config = dict(
    n_layer=12,
    d_model=256,
    n_experts=16,
    d_shared_expert=0,
    moe_layers=[1, 2, 3, 4, 5, 6, 7, 8, 9, 10, 11],
    normalize_top_k=False,
    routed_scale=2.0,
    balance_loss=0.00201,
    balance_bias=True,
    init_std_router=0.00674,
    lr_router=0.00109,
    vocab_size=17241,
    norm_eps=1e-05,
    beta1=0.95,
    seq_len=256,
)
Below are experts of layer 4 (counted from 0) of a mixture-of-experts language model. Rows are named router (the router's row for the expert), gate (a neuron's input weights, with its number), up (a neuron's input weights, with its number) and show model dimensions 0-255. Each number is 200 + 40 x the weight over its row's rms, rounded and kept within 0 to 999.
After each expert's rows: a language model's description of what the expert responds to. This comes from a sample of Wikipedia text that the model never trained on.

# expert 4
router,158,130,166,180,198,214,198,156,236,227,209,139,194,199,174,172,140,182,216,267,194,227,236,223,218,215,190,260,143,99,202,214,300,193,221,172,179,153,189,154,184,229,154,179,191,216,225,235,196,186,168,210,114,214,205,216,284,220,242,154,232,189,255,191,225,265,240,233,268,161,157,195,214,188,257,182,233,203,229,190,237,222,171,182,273,179,225,222,190,208,180,140,143,200,172,200,74,259,228,196,216,119,185,233,234,177,93,169,293,166,143,148,262,277,202,197,210,215,196,224,200,175,208,204,209,180,256,219,260,181,228,209,188,207,246,224,229,239,171,342,174,278,258,225,120,167,217,249,192,157,212,201,136,254,185,217,196,192,238,160,138,244,200,200,227,152,219,199,304,185,135,149,205,188,154,149,167,172,227,218,190,156,254,177,192,212,186,212,166,220,186,278,169,198,210,116,204,204,173,154,193,170,242,222,230,256,162,200,219,168,150,191,173,187,241,227,235,161,236,148,159,240,188,180,77,178,247,240,185,150,153,283,168,196,205,189,164,274,182,230,187,188,206,155,217,221,213,206,209,217,182,253,226,150,239,202
gate2,224,148,230,140,155,137,251,189,188,187,265,218,261,230,135,165,177,197,246,244,249,216,189,320,146,233,195,187,189,198,282,208,248,158,174,209,185,274,273,218,185,175,220,183,218,212,192,172,192,181,170,108,176,185,189,153,205,139,203,185,237,237,180,185,203,237,187,137,198,217,182,211,195,226,230,183,231,166,231,177,159,195,193,167,232,155,236,165,215,160,219,194,227,270,167,221,121,238,233,152,217,180,159,257,119,210,177,270,235,193,230,162,284,187,215,218,157,181,231,230,331,185,232,203,191,190,204,260,183,249,157,242,188,141,133,244,137,146,180,217,263,200,218,254,175,246,123,218,223,204,167,214,149,170,236,209,221,191,227,217,237,180,272,170,140,171,188,156,195,162,166,146,147,191,206,154,277,288,205,235,256,249,101,266,222,240,206,223,186,256,169,240,167,166,188,214,131,173,179,176,300,153,155,182,146,177,153,174,247,189,167,215,171,137,154,193,216,214,191,209,207,215,135,230,192,237,307,215,164,154,231,237,179,242,217,103,209,176,166,209,192,218,180,197,219,167,228,184,174,273,234,245,174,219,198,225
up2,176,139,227,202,122,134,193,261,140,220,276,246,212,196,170,121,143,171,224,269,252,216,186,177,198,241,158,215,229,243,268,234,146,204,240,208,149,180,240,220,168,229,192,186,220,159,141,175,147,206,176,213,177,192,149,174,233,188,166,271,179,205,186,181,255,199,173,136,218,177,248,218,223,172,172,184,204,180,156,128,177,200,235,236,175,164,218,248,195,227,164,142,285,242,221,192,134,235,207,207,178,190,217,212,170,186,205,188,202,215,179,156,272,253,220,158,230,295,155,192,198,47,213,187,163,258,163,241,228,226,251,231,212,148,191,228,241,198,184,205,142,205,191,281,202,291,154,229,223,147,189,192,149,142,198,180,164,195,262,193,224,193,216,244,181,175,169,179,204,170,237,234,169,242,201,188,275,204,203,190,103,284,143,166,193,260,219,212,163,139,200,158,181,233,181,225,112,246,235,134,197,196,278,191,196,216,215,247,205,251,186,231,177,137,234,209,185,291,171,189,200,215,163,241,180,177,200,221,215,220,125,201,222,230,234,100,214,162,186,163,161,166,198,214,158,257,188,130,196,186,241,333,204,236,194,237
The word for (ran for, For) and mid-word pieces after a word stem, such as b in headbutt, blockbuster, dumbbells, and endings ed and ing.

# expert 2
router,219,144,173,182,190,183,227,153,249,139,213,205,212,203,164,197,157,142,169,203,272,220,268,223,225,213,114,237,224,181,152,175,188,241,201,141,165,207,275,176,248,194,142,222,197,230,268,186,138,214,252,243,163,241,202,185,244,212,207,195,237,145,175,115,210,228,265,198,199,228,247,223,237,161,224,203,225,200,235,204,171,204,159,283,150,217,213,226,221,211,198,187,249,158,203,269,177,279,228,192,192,124,163,227,183,205,121,207,305,180,185,277,252,258,153,204,232,294,203,223,266,210,171,176,119,183,210,144,175,167,253,114,214,185,199,242,190,242,259,221,211,238,213,132,199,211,186,195,126,199,137,231,143,208,190,200,135,318,258,158,195,232,143,212,260,217,158,57,258,224,216,194,230,294,232,203,229,202,199,181,154,204,194,227,212,162,209,146,201,244,136,201,210,126,234,186,203,152,258,133,187,221,170,251,209,196,217,156,119,180,191,210,184,262,226,250,142,184,219,185,174,191,149,200,179,194,212,180,232,219,171,232,180,122,206,145,128,202,202,225,196,193,214,220,237,157,237,166,242,191,162,192,212,177,153,215
gate1,106,233,151,237,168,208,204,245,254,163,184,139,160,185,141,217,168,204,137,226,228,194,123,215,229,222,232,263,229,142,213,219,187,235,207,208,165,245,223,196,126,263,198,216,154,239,164,166,175,207,196,191,183,169,171,242,241,225,276,193,267,132,169,139,234,293,96,188,190,182,267,275,225,194,208,203,216,165,189,125,266,257,219,170,179,210,270,179,213,252,179,207,190,230,200,264,209,205,206,154,153,237,253,199,196,142,190,195,155,137,149,187,147,189,243,235,270,249,227,171,148,229,151,106,172,206,183,155,157,271,184,252,186,261,243,236,219,226,264,228,169,254,259,140,188,143,212,287,177,204,228,199,100,180,238,179,189,271,188,279,160,192,183,242,200,191,237,153,262,197,251,147,182,178,278,270,227,188,213,234,163,242,219,331,144,250,215,107,213,245,182,180,172,122,174,244,220,194,228,198,182,211,194,218,203,211,188,196,170,135,204,182,191,224,188,217,148,151,205,227,247,211,174,180,222,212,187,192,217,223,142,215,191,185,163,154,182,209,229,242,208,264,191,250,190,257,221,215,221,208,214,217,218,198,196,163
up1,221,173,242,182,208,180,222,173,210,236,166,184,150,71,212,151,177,214,237,194,200,272,235,213,195,179,229,172,239,199,222,128,264,244,322,198,261,197,217,167,211,163,211,160,219,259,158,203,170,211,209,132,175,215,181,273,188,167,127,252,188,230,149,236,220,203,232,249,194,215,184,144,221,216,288,210,139,238,182,172,177,190,115,191,197,172,213,200,162,155,181,210,152,186,176,193,182,191,223,174,199,206,244,260,169,222,184,196,199,193,212,242,211,196,175,205,193,170,119,196,261,163,107,205,202,138,222,210,303,217,249,183,236,172,224,183,259,286,165,218,184,191,174,179,273,130,198,156,207,162,252,180,266,174,227,251,202,178,184,217,249,189,170,153,225,314,196,212,134,232,177,159,259,190,254,101,157,207,180,179,102,219,176,139,177,191,142,194,188,198,179,161,211,319,226,216,172,268,229,288,152,241,222,147,251,209,202,224,196,233,172,274,203,159,157,244,225,229,222,140,158,189,205,209,214,246,182,190,216,197,162,228,182,162,195,173,210,174,166,185,274,239,299,222,198,101,198,175,182,229,198,203,214,253,216,182
The word See in "== See also ==" headings and column headers like Votes and Goals, plus list dashes and common words like first.

# expert 8
router,122,155,245,154,193,253,187,177,159,222,251,175,210,200,191,309,215,257,217,226,256,272,263,186,237,167,212,221,132,117,204,214,203,233,282,190,173,170,173,191,195,265,159,183,283,131,277,182,219,149,181,253,134,214,206,208,219,221,252,179,211,165,198,204,178,224,236,237,279,149,233,247,271,136,178,174,205,203,285,188,255,176,176,204,291,170,308,223,200,177,210,144,171,193,225,227,141,228,243,148,231,144,225,167,246,162,146,205,265,163,163,193,171,247,141,181,210,240,198,229,212,180,223,261,232,293,250,195,196,210,169,192,213,180,163,199,164,227,153,184,169,206,193,166,174,234,211,178,213,147,200,157,117,236,223,184,187,220,248,195,165,262,134,159,242,206,248,154,183,228,183,220,233,227,120,160,200,175,167,246,240,177,168,207,216,177,192,215,264,199,269,129,261,145,126,215,260,194,192,135,167,230,237,213,202,259,145,201,185,195,220,234,196,219,164,186,158,181,250,178,142,250,220,116,168,132,222,232,180,172,189,220,164,223,228,165,195,248,178,135,153,201,154,209,268,153,179,255,216,170,168,242,238,176,213,161
gate2,214,134,177,143,201,228,214,106,232,146,248,186,142,309,172,197,187,207,235,189,243,227,184,240,221,201,205,146,221,232,262,203,288,132,196,194,226,211,221,211,182,205,227,202,181,221,257,88,195,180,200,138,178,147,164,175,185,183,221,167,201,244,172,161,175,236,190,165,235,289,226,166,216,222,188,213,247,270,213,215,178,219,156,173,246,196,288,193,239,186,187,189,194,261,144,210,217,233,194,143,161,205,137,252,162,238,157,289,246,212,224,166,221,242,199,282,172,138,241,234,329,201,213,149,167,169,226,207,200,225,183,179,202,139,217,226,174,120,210,254,227,188,217,217,209,181,237,206,166,253,136,223,159,190,204,165,185,249,195,237,155,265,233,178,186,190,234,142,267,191,230,188,185,181,143,140,238,231,150,242,179,212,120,193,258,185,168,193,162,295,203,251,194,162,218,148,83,205,247,194,236,159,182,169,89,206,167,194,218,223,168,183,165,184,231,192,164,203,181,195,219,282,185,194,167,192,264,219,145,250,271,266,234,189,257,116,198,197,200,249,144,174,166,225,224,177,189,179,183,157,167,217,166,226,164,235
up2,209,127,202,249,173,168,221,326,115,178,210,222,178,170,173,102,151,197,199,250,202,180,161,145,217,152,197,279,199,266,236,230,253,169,205,229,199,209,265,223,196,172,251,169,194,192,218,159,165,163,178,229,206,158,151,163,189,241,250,262,198,169,187,169,202,123,235,207,204,216,252,188,225,146,164,182,213,190,153,156,128,187,239,257,227,205,288,203,164,201,197,169,266,162,159,243,205,221,185,215,136,217,209,194,143,180,197,142,216,193,242,182,259,224,176,121,211,195,157,245,223,110,149,176,189,185,180,159,186,192,240,184,248,194,247,256,229,181,175,190,210,191,230,209,241,302,151,237,190,172,185,173,144,161,170,147,184,211,212,183,207,207,169,248,185,218,221,179,199,244,222,243,247,270,178,238,217,195,240,224,138,214,209,135,218,268,248,251,165,173,181,171,190,180,195,192,93,176,237,219,171,234,232,134,157,241,224,160,177,250,152,173,126,221,243,270,189,257,139,102,219,202,226,239,127,212,249,182,176,251,233,223,269,196,171,142,214,231,134,242,172,133,224,205,243,232,206,92,250,201,205,244,188,231,224,277
Quantifier words like every, each, all, this, plus fragments inside words and names, like op in slope and he in broadsheet.

# expert 0
router,176,138,199,229,176,164,253,140,195,163,232,193,228,213,134,232,155,197,183,217,253,249,250,220,237,210,239,235,152,180,148,291,200,231,216,132,272,112,267,136,190,308,170,145,231,163,215,249,235,204,202,223,177,210,244,160,166,249,191,188,214,155,194,156,204,229,250,205,218,165,210,267,222,186,207,208,208,182,254,143,285,248,186,182,151,192,312,134,200,205,233,145,257,205,182,223,186,257,242,226,143,158,232,219,232,189,189,148,264,129,207,191,166,164,152,233,196,226,226,284,201,163,242,270,214,244,158,208,217,171,142,162,173,212,209,196,116,239,218,144,140,190,174,199,198,189,226,218,157,175,217,246,135,230,197,173,154,229,179,192,214,234,163,159,245,161,172,155,256,207,211,150,158,208,230,202,216,207,190,225,175,162,195,239,222,193,252,89,245,198,207,187,193,209,195,214,271,215,130,151,236,144,270,239,204,190,165,221,214,195,160,215,139,243,240,172,243,169,271,161,265,132,204,209,154,133,270,218,196,210,107,253,182,228,243,174,195,237,147,167,204,233,135,178,171,251,205,169,217,201,187,228,197,146,202,107
gate2,234,180,184,152,180,202,237,166,218,224,208,181,140,231,145,246,164,183,207,249,251,225,174,215,148,173,190,171,190,258,248,169,275,215,146,182,201,277,198,181,148,218,192,206,143,260,254,107,204,189,146,159,187,187,174,180,165,171,221,143,226,182,156,261,151,234,196,203,217,311,203,225,191,208,135,190,273,215,263,213,145,173,201,188,162,169,196,173,269,148,220,210,172,216,138,237,192,267,165,167,180,195,159,224,134,247,228,262,168,197,179,125,172,206,199,242,189,151,263,246,283,261,202,184,164,204,237,253,153,253,212,246,211,165,222,249,115,122,164,205,268,167,216,225,219,241,191,242,200,193,216,236,186,182,174,146,250,194,213,240,234,252,199,202,194,212,241,164,252,175,243,190,246,203,151,162,195,209,209,220,250,202,165,284,223,198,139,192,221,259,163,259,190,186,173,184,58,197,202,165,298,188,195,199,173,210,122,219,239,243,148,190,223,257,197,181,197,140,114,193,197,256,197,213,188,244,254,174,193,247,248,185,190,126,179,108,194,194,183,287,219,217,195,195,171,144,159,247,190,284,142,231,204,179,218,242
up2,184,176,173,225,175,165,184,257,156,223,201,254,213,191,163,125,59,240,153,234,190,228,226,188,207,184,127,249,227,241,281,216,190,155,211,229,253,199,261,209,193,228,208,183,193,216,213,140,118,205,182,219,241,170,153,234,216,219,102,224,218,175,235,187,212,174,212,192,245,236,228,165,204,148,182,163,207,186,96,165,213,233,238,256,198,225,213,191,187,206,170,132,220,139,146,230,166,183,215,205,133,207,187,265,188,232,201,176,232,105,226,186,297,189,206,130,250,230,112,218,194,127,191,203,207,185,183,242,197,218,254,204,190,188,189,232,204,183,166,160,184,169,216,231,198,280,143,245,183,173,242,215,177,158,204,184,239,201,233,162,193,193,168,259,183,237,240,174,171,189,221,248,221,201,274,193,217,154,208,218,105,224,239,201,191,275,226,232,231,137,219,251,241,165,196,178,174,203,236,164,230,227,180,172,222,239,170,178,249,246,211,242,106,133,265,246,185,289,158,111,197,239,250,223,122,243,152,166,233,196,160,183,200,188,187,133,117,183,146,224,254,129,220,234,224,264,224,131,181,215,189,295,196,205,259,216
Opening parentheses and their first letter before acronyms or years, like (S in (SPFL), (N in (NFL), (19; also table pipes and slashes.

# expert 3
router,221,219,163,97,224,199,211,145,180,163,164,140,187,151,200,241,142,207,171,264,187,185,179,193,231,167,181,240,187,149,188,161,315,281,191,165,145,127,190,210,142,242,117,217,225,208,228,221,202,192,188,151,170,249,201,135,291,211,202,148,208,164,158,184,238,205,219,175,230,182,201,243,203,188,197,177,202,204,206,155,239,224,192,167,247,148,230,172,262,288,235,192,239,193,205,289,162,350,215,178,188,125,276,273,180,168,162,151,271,129,208,207,237,206,204,248,154,272,149,239,220,143,224,238,217,253,191,151,237,201,206,171,180,175,185,226,237,217,221,258,152,196,184,205,133,188,164,227,193,226,230,241,169,200,221,190,156,240,192,181,204,192,157,157,261,194,247,159,201,208,169,177,230,172,137,193,194,145,220,221,170,203,196,190,241,180,141,208,208,238,190,245,219,187,234,98,231,234,243,154,196,171,217,223,206,226,201,173,252,131,226,263,183,236,236,283,286,209,191,144,235,152,167,205,150,85,224,244,249,214,230,148,138,162,185,229,191,157,153,225,175,222,217,215,208,183,227,246,227,209,144,195,176,212,228,116
gate2,210,179,136,180,153,181,265,190,221,227,209,194,178,234,167,170,210,162,193,190,270,188,226,226,165,170,207,132,213,271,266,180,264,215,225,214,231,203,235,253,142,176,215,228,242,210,195,117,180,166,172,90,196,177,208,211,176,169,170,182,240,213,182,287,183,195,192,232,211,315,189,197,204,207,194,233,230,231,244,190,131,172,156,203,217,112,216,209,256,204,218,177,203,245,148,205,155,216,199,158,172,171,206,229,167,260,143,283,296,248,247,70,206,258,227,213,190,148,189,175,234,265,223,180,172,201,204,254,164,237,179,268,298,167,194,240,145,141,139,240,234,149,249,213,221,196,206,214,186,236,172,190,244,107,163,174,151,228,259,195,237,199,220,204,229,188,204,162,212,185,203,180,134,214,204,137,171,204,222,207,257,183,101,179,223,208,187,214,180,296,197,244,194,162,229,197,115,188,197,242,251,175,227,205,157,128,212,166,232,218,136,169,164,231,190,223,147,203,182,184,171,330,147,251,172,253,193,208,193,218,225,256,206,186,220,121,149,183,177,277,188,173,150,240,182,180,223,162,139,214,202,221,155,188,183,244
up2,182,192,210,209,157,176,151,238,91,215,228,219,195,149,216,128,124,235,222,232,185,161,193,148,268,174,219,229,168,212,238,223,225,178,160,141,233,238,215,190,177,221,238,135,231,200,193,196,176,126,210,195,232,185,135,152,261,198,173,276,190,184,135,198,187,207,220,223,192,196,194,141,228,123,174,229,182,195,73,212,189,189,254,238,158,192,270,149,138,175,139,117,280,216,185,237,159,175,187,232,145,197,245,164,159,167,222,214,240,212,253,213,250,242,222,156,235,276,127,194,212,112,199,247,179,211,167,231,227,242,191,186,219,220,192,283,218,161,179,205,224,196,153,231,199,212,165,230,207,187,197,213,220,185,175,213,187,202,183,202,219,152,121,239,156,156,250,258,167,199,210,250,195,292,239,149,210,145,190,196,130,253,180,210,197,242,216,247,241,140,184,187,236,234,168,203,166,208,239,172,190,187,227,208,107,284,228,246,246,215,224,274,103,180,235,228,188,298,221,148,163,142,208,221,146,209,210,193,267,232,168,166,160,227,198,193,149,135,221,278,211,191,258,188,237,205,199,108,244,182,230,278,251,187,210,217
Colons ending list labels (See also:, Servers:), line breaks after = Title = headings, and prepositions like with, by, under.

# expert 9
router,171,231,183,214,229,168,193,143,222,151,236,157,215,157,154,250,177,216,194,232,257,225,216,168,262,305,261,249,217,86,169,140,210,204,169,142,231,119,243,119,201,218,194,172,204,188,200,182,174,242,234,179,154,210,216,228,178,197,191,189,256,217,167,118,175,195,178,241,199,234,183,220,183,159,260,234,174,145,201,175,237,241,160,223,171,185,225,227,200,253,225,210,177,224,223,239,152,211,167,163,227,127,189,160,282,227,164,198,283,200,146,209,204,246,176,226,211,204,230,165,268,199,146,248,205,221,227,213,252,172,216,217,208,152,111,174,238,163,248,199,185,255,235,193,200,118,150,180,232,208,200,254,135,225,251,122,151,318,218,134,246,180,160,172,248,230,171,241,210,216,216,191,192,259,209,174,224,234,207,189,215,188,179,196,262,180,148,187,190,196,212,153,172,152,194,205,225,202,218,108,224,231,115,314,234,226,237,162,228,154,211,269,221,213,166,204,209,173,250,150,187,165,172,179,175,202,265,214,114,186,200,219,153,260,197,200,158,228,218,137,217,217,210,127,310,205,240,249,243,151,155,181,218,220,129,117
gate2,220,152,202,189,170,201,199,162,193,169,202,189,206,241,112,202,193,206,216,241,249,256,213,252,236,194,223,188,204,226,193,170,266,214,156,208,225,224,208,178,169,218,244,193,174,258,241,108,163,151,199,143,183,141,181,207,238,194,258,126,220,197,149,224,165,212,195,201,220,276,242,198,222,219,196,219,284,205,208,226,170,114,211,184,191,172,249,122,263,118,216,190,183,247,150,228,213,197,217,176,192,178,209,285,205,211,101,245,229,184,235,149,227,262,196,241,232,152,262,245,290,246,215,193,193,234,189,263,192,180,159,248,202,154,199,276,208,136,192,228,193,208,235,203,179,164,128,216,184,207,211,222,204,119,229,187,244,222,137,177,210,201,265,212,172,195,277,205,247,199,193,184,207,219,205,112,190,260,191,235,183,209,113,237,266,259,222,178,162,246,164,224,142,123,195,187,75,175,212,196,284,153,183,182,157,182,148,215,244,200,195,147,115,168,235,200,160,201,140,174,143,280,227,204,150,225,213,258,160,220,231,253,175,162,214,71,202,207,206,262,178,231,203,277,165,147,187,219,133,190,192,230,169,227,194,221
up2,199,140,179,232,121,164,133,237,137,176,186,231,167,167,191,128,110,243,169,267,147,163,205,191,216,190,135,249,221,263,287,230,230,173,253,229,165,281,251,181,202,225,250,140,204,239,195,213,198,188,223,232,162,165,128,227,199,235,166,289,182,156,178,259,208,167,220,204,204,177,213,225,207,168,107,157,189,228,79,197,172,202,208,279,251,201,227,219,159,235,161,209,248,202,155,177,164,214,142,232,89,189,242,201,139,234,284,149,214,186,155,169,231,258,229,168,203,258,155,224,215,119,174,197,164,216,217,190,208,230,225,239,241,177,194,246,244,206,154,140,182,143,174,257,223,264,156,242,224,166,277,146,152,176,197,216,200,191,219,213,231,219,199,250,127,209,172,186,195,184,218,277,236,226,145,204,249,214,193,207,128,230,212,173,236,265,293,232,209,144,146,175,173,233,155,173,151,163,246,214,212,211,208,139,191,247,239,197,245,229,168,199,161,207,236,220,216,211,235,129,189,180,214,232,182,195,198,216,180,164,176,206,234,232,213,123,213,136,155,232,176,151,212,184,220,215,181,134,230,206,207,284,245,174,276,232
The word the and parts of multiword proper names such as United States, Spanish–American War, Hong Kong, School, Carolina.

# expert 11
router,190,174,182,162,213,219,212,183,190,180,143,203,262,175,126,276,120,279,159,260,248,256,208,222,293,233,145,259,162,167,135,217,260,208,137,209,184,157,261,158,163,271,166,177,158,130,246,249,215,185,209,251,147,170,208,147,198,246,219,217,192,213,163,160,263,275,233,192,223,197,209,262,180,110,212,215,226,215,253,170,256,249,203,230,222,226,233,115,206,186,185,155,209,150,172,233,177,279,270,201,217,176,241,238,170,191,146,175,275,177,197,243,235,236,201,259,199,211,188,244,273,175,167,252,102,183,243,196,169,178,142,166,177,176,229,203,192,197,217,246,192,188,204,189,173,185,180,206,111,145,85,188,119,185,210,201,172,228,190,166,201,230,219,236,244,196,133,155,190,233,133,175,189,221,186,220,188,198,216,192,151,204,196,207,193,262,233,193,164,246,196,243,180,210,164,195,248,238,163,162,245,251,164,260,214,248,220,254,149,218,190,221,181,224,226,214,253,205,245,113,183,172,196,237,121,128,289,212,165,242,190,196,148,143,248,156,139,229,158,161,248,149,180,184,200,147,164,211,228,191,197,245,182,178,158,161
gate2,204,204,185,154,148,214,248,228,228,211,219,183,186,289,149,225,183,207,174,223,240,188,272,227,231,192,208,122,216,248,245,139,206,170,165,166,222,222,239,174,205,175,199,230,172,229,227,183,146,174,143,237,164,111,183,191,178,147,256,136,183,205,169,242,165,200,170,215,191,291,212,228,215,279,135,229,241,227,214,227,182,163,183,187,176,131,250,227,225,211,176,147,153,153,164,173,283,187,209,165,162,203,219,185,115,274,173,257,242,212,237,92,216,190,171,184,207,175,217,259,281,223,200,216,200,235,280,231,209,240,182,185,203,127,212,188,79,142,204,214,241,118,242,258,167,228,218,169,174,229,173,175,180,184,181,207,223,243,198,166,163,159,217,175,217,255,218,126,212,126,205,243,174,221,181,124,226,177,207,193,229,183,128,226,255,264,151,180,218,277,159,246,179,164,129,214,115,200,237,184,280,205,161,202,134,155,186,211,218,235,178,229,165,223,222,169,233,153,191,175,163,281,262,147,170,229,226,242,106,231,241,209,230,237,212,130,182,165,236,297,222,230,214,246,226,174,212,193,226,201,145,237,200,181,248,220
up2,148,140,187,241,154,142,248,287,170,202,203,219,229,254,185,168,163,233,227,219,228,228,156,142,211,257,194,277,209,226,236,163,218,125,217,177,195,227,260,198,201,229,205,155,162,242,154,205,126,192,196,207,214,115,165,235,179,234,199,198,140,154,180,224,239,192,169,226,275,168,197,163,242,215,149,145,145,243,105,187,208,173,230,262,224,190,272,134,148,222,174,204,245,202,228,256,163,231,207,227,174,190,217,169,205,204,215,168,265,178,207,177,270,178,201,143,245,241,146,208,200,124,204,153,144,214,240,173,227,187,247,183,229,138,209,259,208,202,155,229,133,151,197,240,217,274,157,246,152,211,188,197,207,259,193,260,246,251,205,146,252,170,195,212,156,189,200,203,174,201,207,284,199,197,218,146,236,174,223,209,103,196,223,193,232,291,207,254,190,188,157,177,211,185,177,179,77,217,256,168,184,249,183,178,198,243,195,229,260,228,137,221,152,154,263,257,247,223,145,115,163,239,245,211,151,195,146,175,272,227,156,204,200,249,184,130,190,201,149,251,210,182,202,245,168,218,156,101,224,185,214,263,130,186,243,196
Line breaks before new paragraphs or == headings ==, closing quotation marks after sentences, and section starters like According, The, In.

# expert 6
router,148,153,179,119,229,287,155,118,214,174,253,169,139,168,133,175,222,142,181,244,232,267,183,228,208,205,146,227,206,198,199,174,248,242,177,214,156,242,190,148,208,223,110,145,254,195,255,195,196,174,196,206,109,259,253,222,241,214,255,255,223,251,166,127,232,240,276,182,249,197,147,226,168,188,253,220,133,167,243,195,170,192,157,286,203,153,186,156,188,171,225,250,236,169,101,293,193,327,200,188,203,128,220,186,190,186,109,221,280,179,222,239,210,264,162,250,217,228,235,182,259,162,231,248,191,209,186,194,242,203,166,166,228,182,158,184,250,176,235,197,181,208,174,139,231,218,214,244,202,210,219,146,172,243,253,180,150,206,241,122,173,167,152,211,237,195,165,125,265,221,197,183,200,220,183,171,202,153,243,198,194,187,193,184,191,212,241,181,242,175,220,230,194,207,220,172,230,184,201,189,151,209,191,231,288,243,223,145,162,181,206,246,197,228,199,229,280,192,212,181,211,152,220,130,168,155,217,143,205,227,188,261,148,178,200,131,200,188,210,154,161,204,214,151,276,218,293,163,198,240,120,209,170,192,234,181
gate2,225,148,202,137,176,193,204,126,213,150,203,232,162,272,165,196,188,163,191,200,209,156,258,264,202,246,190,146,215,200,229,195,271,203,192,172,180,240,240,243,135,168,228,197,207,272,206,151,148,162,206,106,187,146,137,198,168,168,225,159,207,221,166,212,205,272,224,226,275,220,205,198,203,198,166,183,235,180,182,260,131,239,202,268,205,184,244,151,261,165,188,186,193,195,138,174,198,262,210,181,105,160,173,274,145,234,148,239,194,159,218,57,194,261,186,195,207,217,218,226,262,222,217,205,224,249,232,252,186,235,116,174,180,129,229,239,138,99,197,183,292,143,198,186,198,243,200,211,182,232,208,223,195,197,180,180,255,222,189,186,206,246,205,213,164,291,210,144,278,154,199,168,231,176,176,160,143,244,176,272,205,175,169,220,224,223,249,231,209,239,184,213,211,130,192,240,151,190,232,177,241,145,248,224,144,179,146,227,212,229,199,204,149,199,216,258,268,174,163,140,136,282,251,203,171,173,248,207,138,158,228,230,185,237,210,177,136,169,193,285,197,235,180,181,236,174,288,209,190,231,157,261,196,193,221,248
up2,204,162,214,216,155,161,161,315,169,183,212,203,202,151,204,132,145,202,209,209,216,204,174,146,176,190,177,249,188,243,245,274,207,154,186,211,204,272,270,167,158,212,179,189,276,194,244,141,179,201,173,231,156,186,223,234,142,228,168,269,196,183,231,202,158,120,225,147,177,183,247,241,223,183,125,196,138,170,162,143,201,208,238,204,231,193,241,184,173,208,226,171,221,178,180,220,221,237,170,257,149,226,213,231,174,194,195,126,195,155,213,219,329,186,246,124,252,200,123,224,168,144,189,186,254,247,158,228,192,206,249,106,218,165,166,239,238,222,165,215,180,200,200,240,217,254,181,233,222,153,171,179,181,174,147,171,210,190,195,229,182,236,159,294,176,157,232,182,154,216,243,281,257,232,199,167,199,205,162,214,118,244,213,156,222,200,245,208,211,120,172,140,220,194,186,225,106,212,250,175,185,253,265,230,184,289,203,243,238,211,196,198,124,164,197,271,183,210,115,150,243,159,263,262,140,268,210,237,253,207,168,226,221,228,186,122,177,181,177,253,263,168,239,212,213,198,147,126,192,260,196,261,218,224,178,226
The articles a and the, He at sentence start, and inner pieces of words like er in guerrilla and aerial, ah in Inch'Allah.

# expert 5
router,227,154,146,135,188,239,233,129,169,181,209,159,207,192,202,243,133,209,203,238,211,208,150,263,221,215,143,221,185,156,114,191,241,185,214,151,212,139,203,131,219,241,126,94,213,130,255,194,223,244,205,197,214,229,175,186,239,172,200,192,231,170,174,140,281,170,281,243,244,211,251,247,160,122,230,159,190,176,213,122,177,145,155,236,207,126,191,176,234,233,213,204,216,220,170,204,182,262,221,194,190,159,232,220,171,229,193,175,260,180,270,179,234,221,222,267,165,216,191,228,243,214,200,224,191,222,231,155,262,212,196,220,206,217,155,207,196,257,207,244,208,199,223,165,147,172,224,222,184,247,181,259,158,191,249,150,119,215,239,178,189,208,184,158,251,188,135,183,197,233,166,210,193,160,129,156,220,156,220,230,200,168,173,196,265,184,130,253,206,236,218,124,223,152,223,114,205,211,195,209,214,167,150,183,209,233,199,216,217,234,166,302,211,229,208,245,247,123,247,146,208,204,210,220,204,128,181,230,207,237,210,201,161,204,225,67,175,222,141,141,119,187,185,156,228,109,239,282,165,265,139,203,201,161,244,109
gate1,194,209,241,233,155,217,253,253,243,130,158,145,149,211,141,186,179,178,157,232,173,227,191,212,222,262,245,213,189,124,210,223,157,234,230,218,118,211,189,144,200,194,180,162,124,147,139,161,193,127,153,126,236,254,191,262,241,253,286,148,253,150,219,138,233,239,86,221,211,193,205,267,125,258,253,220,209,152,216,213,224,217,223,195,178,177,191,209,216,240,190,267,160,204,193,255,197,188,173,197,216,186,274,183,192,187,215,194,189,166,194,142,144,124,287,215,250,235,173,237,142,261,166,157,252,212,187,161,222,196,209,171,186,256,184,232,163,227,246,260,133,219,197,180,186,208,242,241,229,214,262,277,163,245,248,177,140,217,174,209,172,172,219,212,213,221,251,226,202,190,234,183,239,127,215,242,254,196,236,229,178,200,194,294,95,170,203,165,190,241,194,172,206,108,154,221,246,227,238,247,180,235,213,190,203,211,196,171,266,182,166,198,234,230,149,233,221,140,207,232,190,211,188,100,156,176,229,232,168,254,157,216,211,211,154,192,215,221,192,190,97,240,161,249,241,230,190,268,201,183,156,140,194,121,199,173
up1,178,217,250,201,216,226,194,228,215,239,142,233,192,123,233,226,215,163,271,190,180,175,203,233,207,127,247,205,222,173,199,174,215,272,246,197,252,207,203,182,242,166,214,141,169,237,96,211,215,179,256,131,155,178,220,257,148,137,160,218,183,161,197,318,153,205,218,220,269,182,258,116,227,202,282,218,167,215,180,131,234,184,152,214,159,157,228,143,165,194,223,193,175,191,168,178,166,196,280,179,229,232,230,249,213,203,150,199,168,179,238,234,222,226,180,191,211,236,166,203,221,134,196,222,121,141,207,224,215,231,233,135,234,179,206,220,274,227,207,227,177,195,211,179,210,172,204,144,198,221,194,183,189,113,159,223,184,145,208,225,210,211,256,182,215,220,174,183,185,180,222,187,227,188,270,86,146,206,150,235,154,233,147,204,195,224,187,155,237,210,200,198,259,380,170,191,161,215,215,285,199,169,227,210,223,170,208,206,128,171,173,237,157,150,144,209,188,258,253,140,215,239,223,234,225,267,167,208,231,201,244,206,183,205,168,142,248,154,178,178,244,229,273,163,135,125,204,150,194,230,256,205,224,253,291,156
Conjunction and joining paired verbs (buy and sell, prevent and detect), word-final commas in lists, and table cell pipes.